Experts of a small language model: vocabulary 5816, 1 pick a token.
Below are experts of layer 2 (counted from 0) of a mixture-of-experts language model. Rows are named router (the router's row for the expert), up (a neuron's input weights, with its number) and show model dimensions 0-127. Each number is 128 + 32 x the weight over its row's rms, rounded and kept within 0 to 255. Numbers have three digits each.
After each expert's rows: "mostly gets" lists some tokens that are sent to it at least half of the time. This comes from a sample of Wikipedia text that the model never trained on.

# expert 4
router:123088093158171129123086170090113083183201120054082185086139114136207162113134178163156083152143112160112099125100164081171135144151146142149082126161158133155124130107064072164162141137112112181117126153099142109123138196160193161136131120142169141123142120123106101127134075124116138075149148110073146121143163160101132161104088176141154084111113196141109113109072131102168090130099
up16:083141094125200104079114136113117132142124092109122120095165093149110169117143192149150053100150121119175180176126090109134104133110161125126156070153102142110128137111112179203132205105152173112114151075150122102114104127069117133191134164169168081108129157091129156142144171164137136137126089085062142159099158079073098174128115135140078123081076119183156080144104097129135125103152
up17:086123195180151171083126127134170125132101151111148153145147101100102175140138173088148121093113142179107121099143126144168142084168110104147109170114085069105152191176133175146080138112113080091128127157120200189174102143131152149096091146162111097149116237105172139100131076144110108105115157115127138132159132146181146132113176144221096090099092179156129112121139143160110115142104
up18:138106060090143065106131173079167102100150147135109104118140106138101157149098104172151116122111132164133167113142102126106179202138109163133196068105127153106054165058092132126147130168104119171103090092181152117093132131140141106078111146133118115209079123140163138171120067182093142175137148078118130058111119168111094078127123129072143098099136127113124084137138129135117107119061
up19:120159140095152113145119142118099102099115143102166168209125125138190146097209141111121116125107131058174164157071044152173134173136153124105108148148175101165125096113150146140150146131108117151158083160148145134067075134056134100170176118140163109117095127147112086085157138084180089076200114101134195138091117153084106137131121143127148152123174174095144146098160137123095098101149
up20:161087169173139114137137084120176155166100118129158113082105079157111187151077134079102170106111095153121087167121165151152116134128135199116142151118126101120123110092076181105106069156100150125132119053117094206137113147107089127078163141094160170158066129090176074090142138160150106170091126142145133131120107126113174109108155103119152144130157102189114102121122100193121106116032
up21:118141133094068171112096157133200148104118129099080159127063121154118142108109174157027160118124097099100113122117140116118086182168143151113125179128195133119115167158117095117126069076121106085145171069105159096093157131130104116137156166066109085110129092082191106133171113168174084117096123122142133134114123176133141122120144057108123145083120182121130155157102101137149118103052
up22:187101107148105181131125182096100128122100122086104155108079118147138155118161092113135031100117053109119147102127191086192108121138141164139122137188138123126173154090112081148098146131138125114129132114141101107163100130111119181185089120148106149159137145111160084172156140163130082196183110144133089151158138129155131168129092107176092094151093084126063189116058085139105083149140
mostly gets: " that", " which", " who", " when", " all", " where"

# expert 3
router:128095087140164136136082165097086078173203135057092202090129095129195148114132176167136084155166125159111106124093163069159139144149158146149094108143177161142124089104065076138161104158151135183125121134089128105136126200142189157134131128138180143095126100124093121113139098134134143089117118117081146113146161134087142161100115171138136084099133195127117101097069100090168081120098
up16:101121129150199125177150147107128119164080116084166150123198140088107156078101098186061106145126121170212148171159150094172152114104133119077132087083154119089168160121121156090109120103105165092105137130141121127161178135096142114098180099137108170095136153156168164102119085088183128147149138098107079131131121044119168117111076126159141156126102085201137087107142111163122109100161
up17:194183087165141148169120171132157099131123116105148140129122142109122157120123110126136135097052157102138181172110175094122135106130146193094161100108112194147085170148113105076106134174107098121169099056143146141142126139135139098098098141189118127127186153151166162107140117137106133133115137119149182132116134165160155104134147084031161151133114021158132171081165174095129070140110
up18:136196156126157134134073164125115065112103102135126107204111151130087117099150126175135132117084143132139140110109094100139140150134091126130106096150125145100130197169134135094120122203095199132139128108193127154141095144153164150138099033145094144084128124079130088153073106191197166092150139175092083170128122190106152137108149156091178146111130147140135106129152143183108152152066
up19:164099110106146154182107157085133156133158142089115063144167107120187135121189117104122061117151140160126117117125076133150130135109111080128118138186157123134142099138095112114078089116085154107139102170151079086122131128160093116169051179159182072084111055175118169092108031160150101134135122124089154123130153180090137105122110119108136127140102163176181119188167102145130100112093
up20:160188101173215175116097141068163077178162172085171122096194144153124102073137174147135122129155118141172085170084159073122152198134146141166143136163124098113193138080167119163088129150167103089118175156131099139160165119092086160121090090113102145178136136092131174153152114116177113105116107136107183083155145140122112136158098152107093110120110102120125161166130124099122098076131
up21:110130166177191084135127081154149143168124142131103152129137062091115111125173205111124105160159167152133111148153117074040127204147148049159120101092100151133105146141161159122112085142072060127131159129124118098141110133150140119066072168092100128109142158126174123128127109094092180089094115098084124118122111121161153112073066095080148152150102103152112165106153148078151093129155
up22:150173165119083147130164138167140149066140087147154126186119186139075094125126143152108131072098120100107184105144185124128130126145095182146087069085103155068076120123069169111127155157140124078119101081130126092144190145109053131099147080143131183171068153081138102132085086091113132132101185088125123149114151138151117184125112173100120137115131081080134191104123100128129152136145
mostly gets: " U", " L", "\n ", " 7", "\".", " As"

# expert 1
router:143100085139165141121076156105100066152205126056080184095111105115187157098154179180117073145147137151139118129109162064148151145139141167141105089149179150138116086092058065148149133160136128191113100140087135097118131194149187146143118124129187138107127099112109116144150085136119131094130116131076145111145134125088146169092096156121125092122150189126102086094077126083170097102115
up16:099101133071196111151121122124149131196152169085119125147137106110160176124135177173188114137096204108158173169066093123108084123151086118071135156098117128099126142122156128142096151129098133148102081118114136072085091122161121126123113119207124096154131185168175176106112100121163100125161164065110135118126161056127099125194164135113130135168196181113120137123106147152133125141189
up17:163132067087150142125139096150163061128171106127080170124163124103148137160124190192099127173130105116135135147140097145131132119057054096106173152133165118075079117103087142143095110140138197201134121128123140148101158124156198145149127066054120133153149123164135142108146148124114160115136124143061114135131146150174084079138065145139133140125187109133154069140155095170090174164131
up18:143112076143106096112102189115178103115107068086066163147135110128087150147078078164113083115136204148119122137145176105178123184069127164099170123118178139064150056103134084115113146141073164104106157132200146157156077135091167130153128162078170103176099090159111185160112157080134132153114141087068142126121121135143168132123110102094133124137159139170144160147133096130122107147113
up19:171092140155090119065101090096141075102162135100090098061126120114128084067124101132100187143105093097121188119154111069131128106122138145103131129077150035114123183147166124169109077117108163119108072110116152165105094132157161134103172156175172145144132116223147101166160165143159135151124143122146175137072171106131080098115113093110137058131139146111126127134123145121096076156166
up20:144107087113125123178142145166133108105135162152171121109120158085097193112075127086106105126155146076163180132139163191079215036154125105137143096161095167097130116113184132124085182110122175111113107157119132113163174141148076148165126163127170138140105141134120189145169096125143134122173126153152103163140161051164102144169125152062136117153103085117136136121156139129115048174127
up21:097058087100123092107133119170157086136094098121088127120126173154121143062078168133139137121092124139115107110091127146178121172054106104113127168136122153129098105135144151192175124088083154135112114095128127179080107141132119190078117056196152161131154075121158183218154170105135134146159102132139140162120150109168172090164103094151127089117103082097100101122094148176120177117145
up22:100094146097172104051098119113146158096113098134060154105112107102099154131110144103186108127082131075162143137131041080060088135088132101112150196165123117127113119152135133099147138084085122155125114118102113126099124143174171105139149114107109147078184194103150149142152148084142122100095140113129060195127158175127115169145081172114102140157147085115095099183123085068149124184131
mostly gets: " ==", " ===", " Pro", "ars", " Ed", "ets"

# expert 2
router:127102096138170133120093163102091076169203133058108192092100106126190138103135185172136078161155119153108103141096164059170144151146162149147103122152174145140134102089071062129149111152146122180131136133099124100123138201143185139140135121127202139100124100132089135104125083132137136079124117109077160116151139150088130164101112151142127086092127186111119106092058110091165073118110
up16:125167035127127105117111124138091076206132097082167182149067145181176128158152154115149137130086171121107156100087172142150105175104134128157185156130177100180098130129109124161086108143117133173148131145184125140160130122116111141139146148120122131175106144114141176055082168188156095153122120126150209094148157180099152083161140130124095050101140187124119157157104122145125121126145
up17:107120152192147151189142147108087153182097123107136113071155076133094102129109118131147110084132124051157110136113055109176049131104181042097106109071128110134130113100097108123127102132168140170133116086139105104144140138125145119095130125075133138115114105146168142152163122163217129065117158123090068045115114132124119155184124106162104122095171123112115124096181107159138077139142
up18:147128125110138137166157164031158162179104148110099143139093150098120133115081115095170078093086138117129182152089154121107131101147140134133085153151211096195140074143098112124118166125110076088138121152199086098113093132102145110189162071124120124123106170106072118085069181061123140149069104151107127156126148127123161158125096147118138100181161138128142136093080113133143060109114
up19:164106072137081182108148114142116135103161086104110193159069132140089136065133129128169082110115113178178101130147086131160081110125097175153190152179109131097115144106060110130057187139147169087155124055165147151088099123076105108155139110137166156129159099100100130127114138124101141115134150126106187098192083129108141105106154077115101115134127131186152205087117123114140098158109
up20:095089123140189105089152087130159140104121138144126178141070142151145119104175167067172066051167124087111093120130139084097132089141135107120118126167145124157175101069112136166150071139088096112106095106111101125223093134083103142136117167128138111100160179160098135094141085188119119074123117113148127137174085167194104158172116127159161054120178125128145149109106125114102168110105
up21:085120108140132136142121153124148147128139098144094202159195091169115084156135092142094094091100108079103069128126092147114137116145060172088077117082130147171159170137185067099149161071121109150115149107134137106127205136094146143142118127130183103121112128075121107137170188113151088140118157123102138109169083098157164191178127159189142127102097136082165137145137050122074150099135
up22:145094134116122130070109056135143090100138142112132097065155084104124096113118123136111169119104076146122152118112077176144129165097131161108160188100090083083171159127136135131081132105101175112122095114099165146125136136124140069128146169146156121045144134216167102126076150137152150199139108086158170161113142081120152122079164122089129059097144124195069130122091172112080107118133
mostly gets: " a", " an", " O", " Y", " M", " m"

# expert 5
router:122092089150169130146081160100076079168206133054095191092120106127199146104134179170131079152158122156115114124096179058158147146135151151153107110144176150138123086093064078139176109141140136182123129133090123095132125194151182157126138117138189136099132105131101115135136093134135134087116124124074164113148149126089131158102113167132136088105119195124111097098070099094180092126112
up16:128145083155130128136155116180195147125132138147115169071138180131094121094126165144164097136132095116120135144149059115093075113056167148165173117087126110109146106145205082127170104089137118082121122087141153144139129143107110123111138134067124112131127085096142168165123147095153159121154042041175108186108164099157164145134128147152044090191088147168146097171134110120148140112139
up17:152140162142121109167134140150170113165126109086137148192126113133119147113090173046158087172143153116104096137105177153104092138173125190196179089104115127103109059165123097142218103127116099118135155101141201085135101124096068116114096159179155164111124171107142123148104154148099094122110145061103087183126121129126130108140084163189111186114166096147121137113106081143143079132142
up18:173145121061118159145133149057185116106115110132144121131179053180141118152141123119156155128155180150134161131136145151132083119070183169115122135089138107144079079102102129129116161102108151096140066111146122166125129140068137181144115075132170127120139141145141210155127160144085115130151099121144126108226070139152131080072148132142188124127157155069134117139082107144101120081195
up19:100157158150148142142126174147138141120144157134134106103134133165177155171121152153101102127174109092094090152151063139096163150185144110147110070115164145159145169158164107143148120105093092146132124130091147156089129129108212115134111067082121088191148142154115159099093123172132166139090079123104101111116129168162127125141088174129109101117144123190076096149184132195148000137138
up20:109114118125147138078096132101172125062113113172146116109071114070127155144087116174153163119161105104123075146155119135146115173156136145193098215083126065160156082123125162121130186093111160144109135096133137108186138155195073133176099098117181119165104148046108129131149182099144113142148090087173096127088153088142155133133093149134112169125130156157121183181164142132122138174157
up21:166116158152139089090120117116177165031123119103120106166178149142107116199071095135145090044140108160129132135092155106106123098169130085097161146100134053096100089075168132118100151122126152121136132084119178183092109139125174104104100133036098110158070166145107164092104146083137106158129143106182134151092178100128110146147110145129123164143133168138154105137094128117141184127182
up22:088147112091133110192072109131170116139119147093203124072184121122112100193157143096172127120129109062108135189141127134092133146148124111073114114153154109092168103139131124093088136070131169091138125106114150154106122136179124140197171125115079102138104116199154210094107156139159124184113159116155176086156118119096145188145181109132138107152128139151167104146123186076123102156177
mostly gets: " The", "The", " 17", " Br", " University", " De"

# expert 0
router:127097097165171139144075160112085072176207130055091198097118111123203140108143174169132075144144132163122114134090172055153143151134149137154106121175167152131128102096076075144153116170152141187119135124096118102131136200153174159116140111136180135105145099126105115126132075126142145093108120135082151101135153136078138154096092165128126090098125182125114108095065092095167089121106
up16:057116167081135080099107135127163116087119107095133139151182107103133178084134074152140113081135136109107083117074112134124084180089115133164151185133121060135124184151115120151179133167078116103090126098162144125092088132124150174130155136088132118090091108100126159152200182109113215138121128103137197137057138116170060168132094107165107105152109089093116136154099154098134126157127
up17:122133101045182144100149178154120180134131060086122157134061125136136155126103130151131162052099141141146065144099137063141118110096143096152134129161120109049141117106111173163161178138090122159111141064121098126132119133138092135142099144187127136145112102152158119153154104109197156147184108143099109151079200183088166111108116134147075184151117129176067152130140173105127127132112
up18:171127133069129083116105128151136173101105173148150070120157121134148091083187060109141118125126173130107083135114104214132146158123133142139170180069081184146107109163180123145106134147115140111116118117069129136077127149114067125164148135128118110127097172136095191164133173055078162145088079131128124153117138087148150116038144139086167094105127105154191079099129136135118160123144
up19:138066129084066060139127092129136131068107108091149069130093103116110082123180102075167199136187125144135136145146085140140099098116137129129096092179097098108065166101154181127088126144106165064120139079102158173128097138161075145084123141151129138099142148106127087145142145104143078155117085120143143114123131102106135118108170149132197124126156101110179171134152060188158065095126
up20:142122039149152165102115164092141179122130128127144156155129184144159149121100122146116076144120149165161133157150127202080156202143096113157122122113118123078095061155155143178102163092139207052102128086111119109107168139069100133078122192155125094152098173096162096130108168097156063144140084157145091124118093107154136180109143148090121143086156129142096184135149136112140118150155
up21:167085087130143166209109145110132114151121150068139138107112122182129108113142127161110051122113117165145130102155160105142143090167130096158104088156096114088144122122113155113166119133163132114124172076137146109110097111068133116094082065160148144096098127111118101098070073065175110095132076115110146139106145173080143170084132081108120075105164148123166125136151052137161105160024
up22:170099181133157204147118106135092161138114126121098149091121122130130100141134194110176101120100103125115097142144148093190130120160128129150076140140138112147095126119142134181124109135089085131107145198020171169173117132175123089099146108127149160137081099121135109137108054099099076103164135148120161117160154159155095096166139112090091202160079063094119159101122185137101087128180
mostly gets: " f", " w", " He", " after", " W", " E"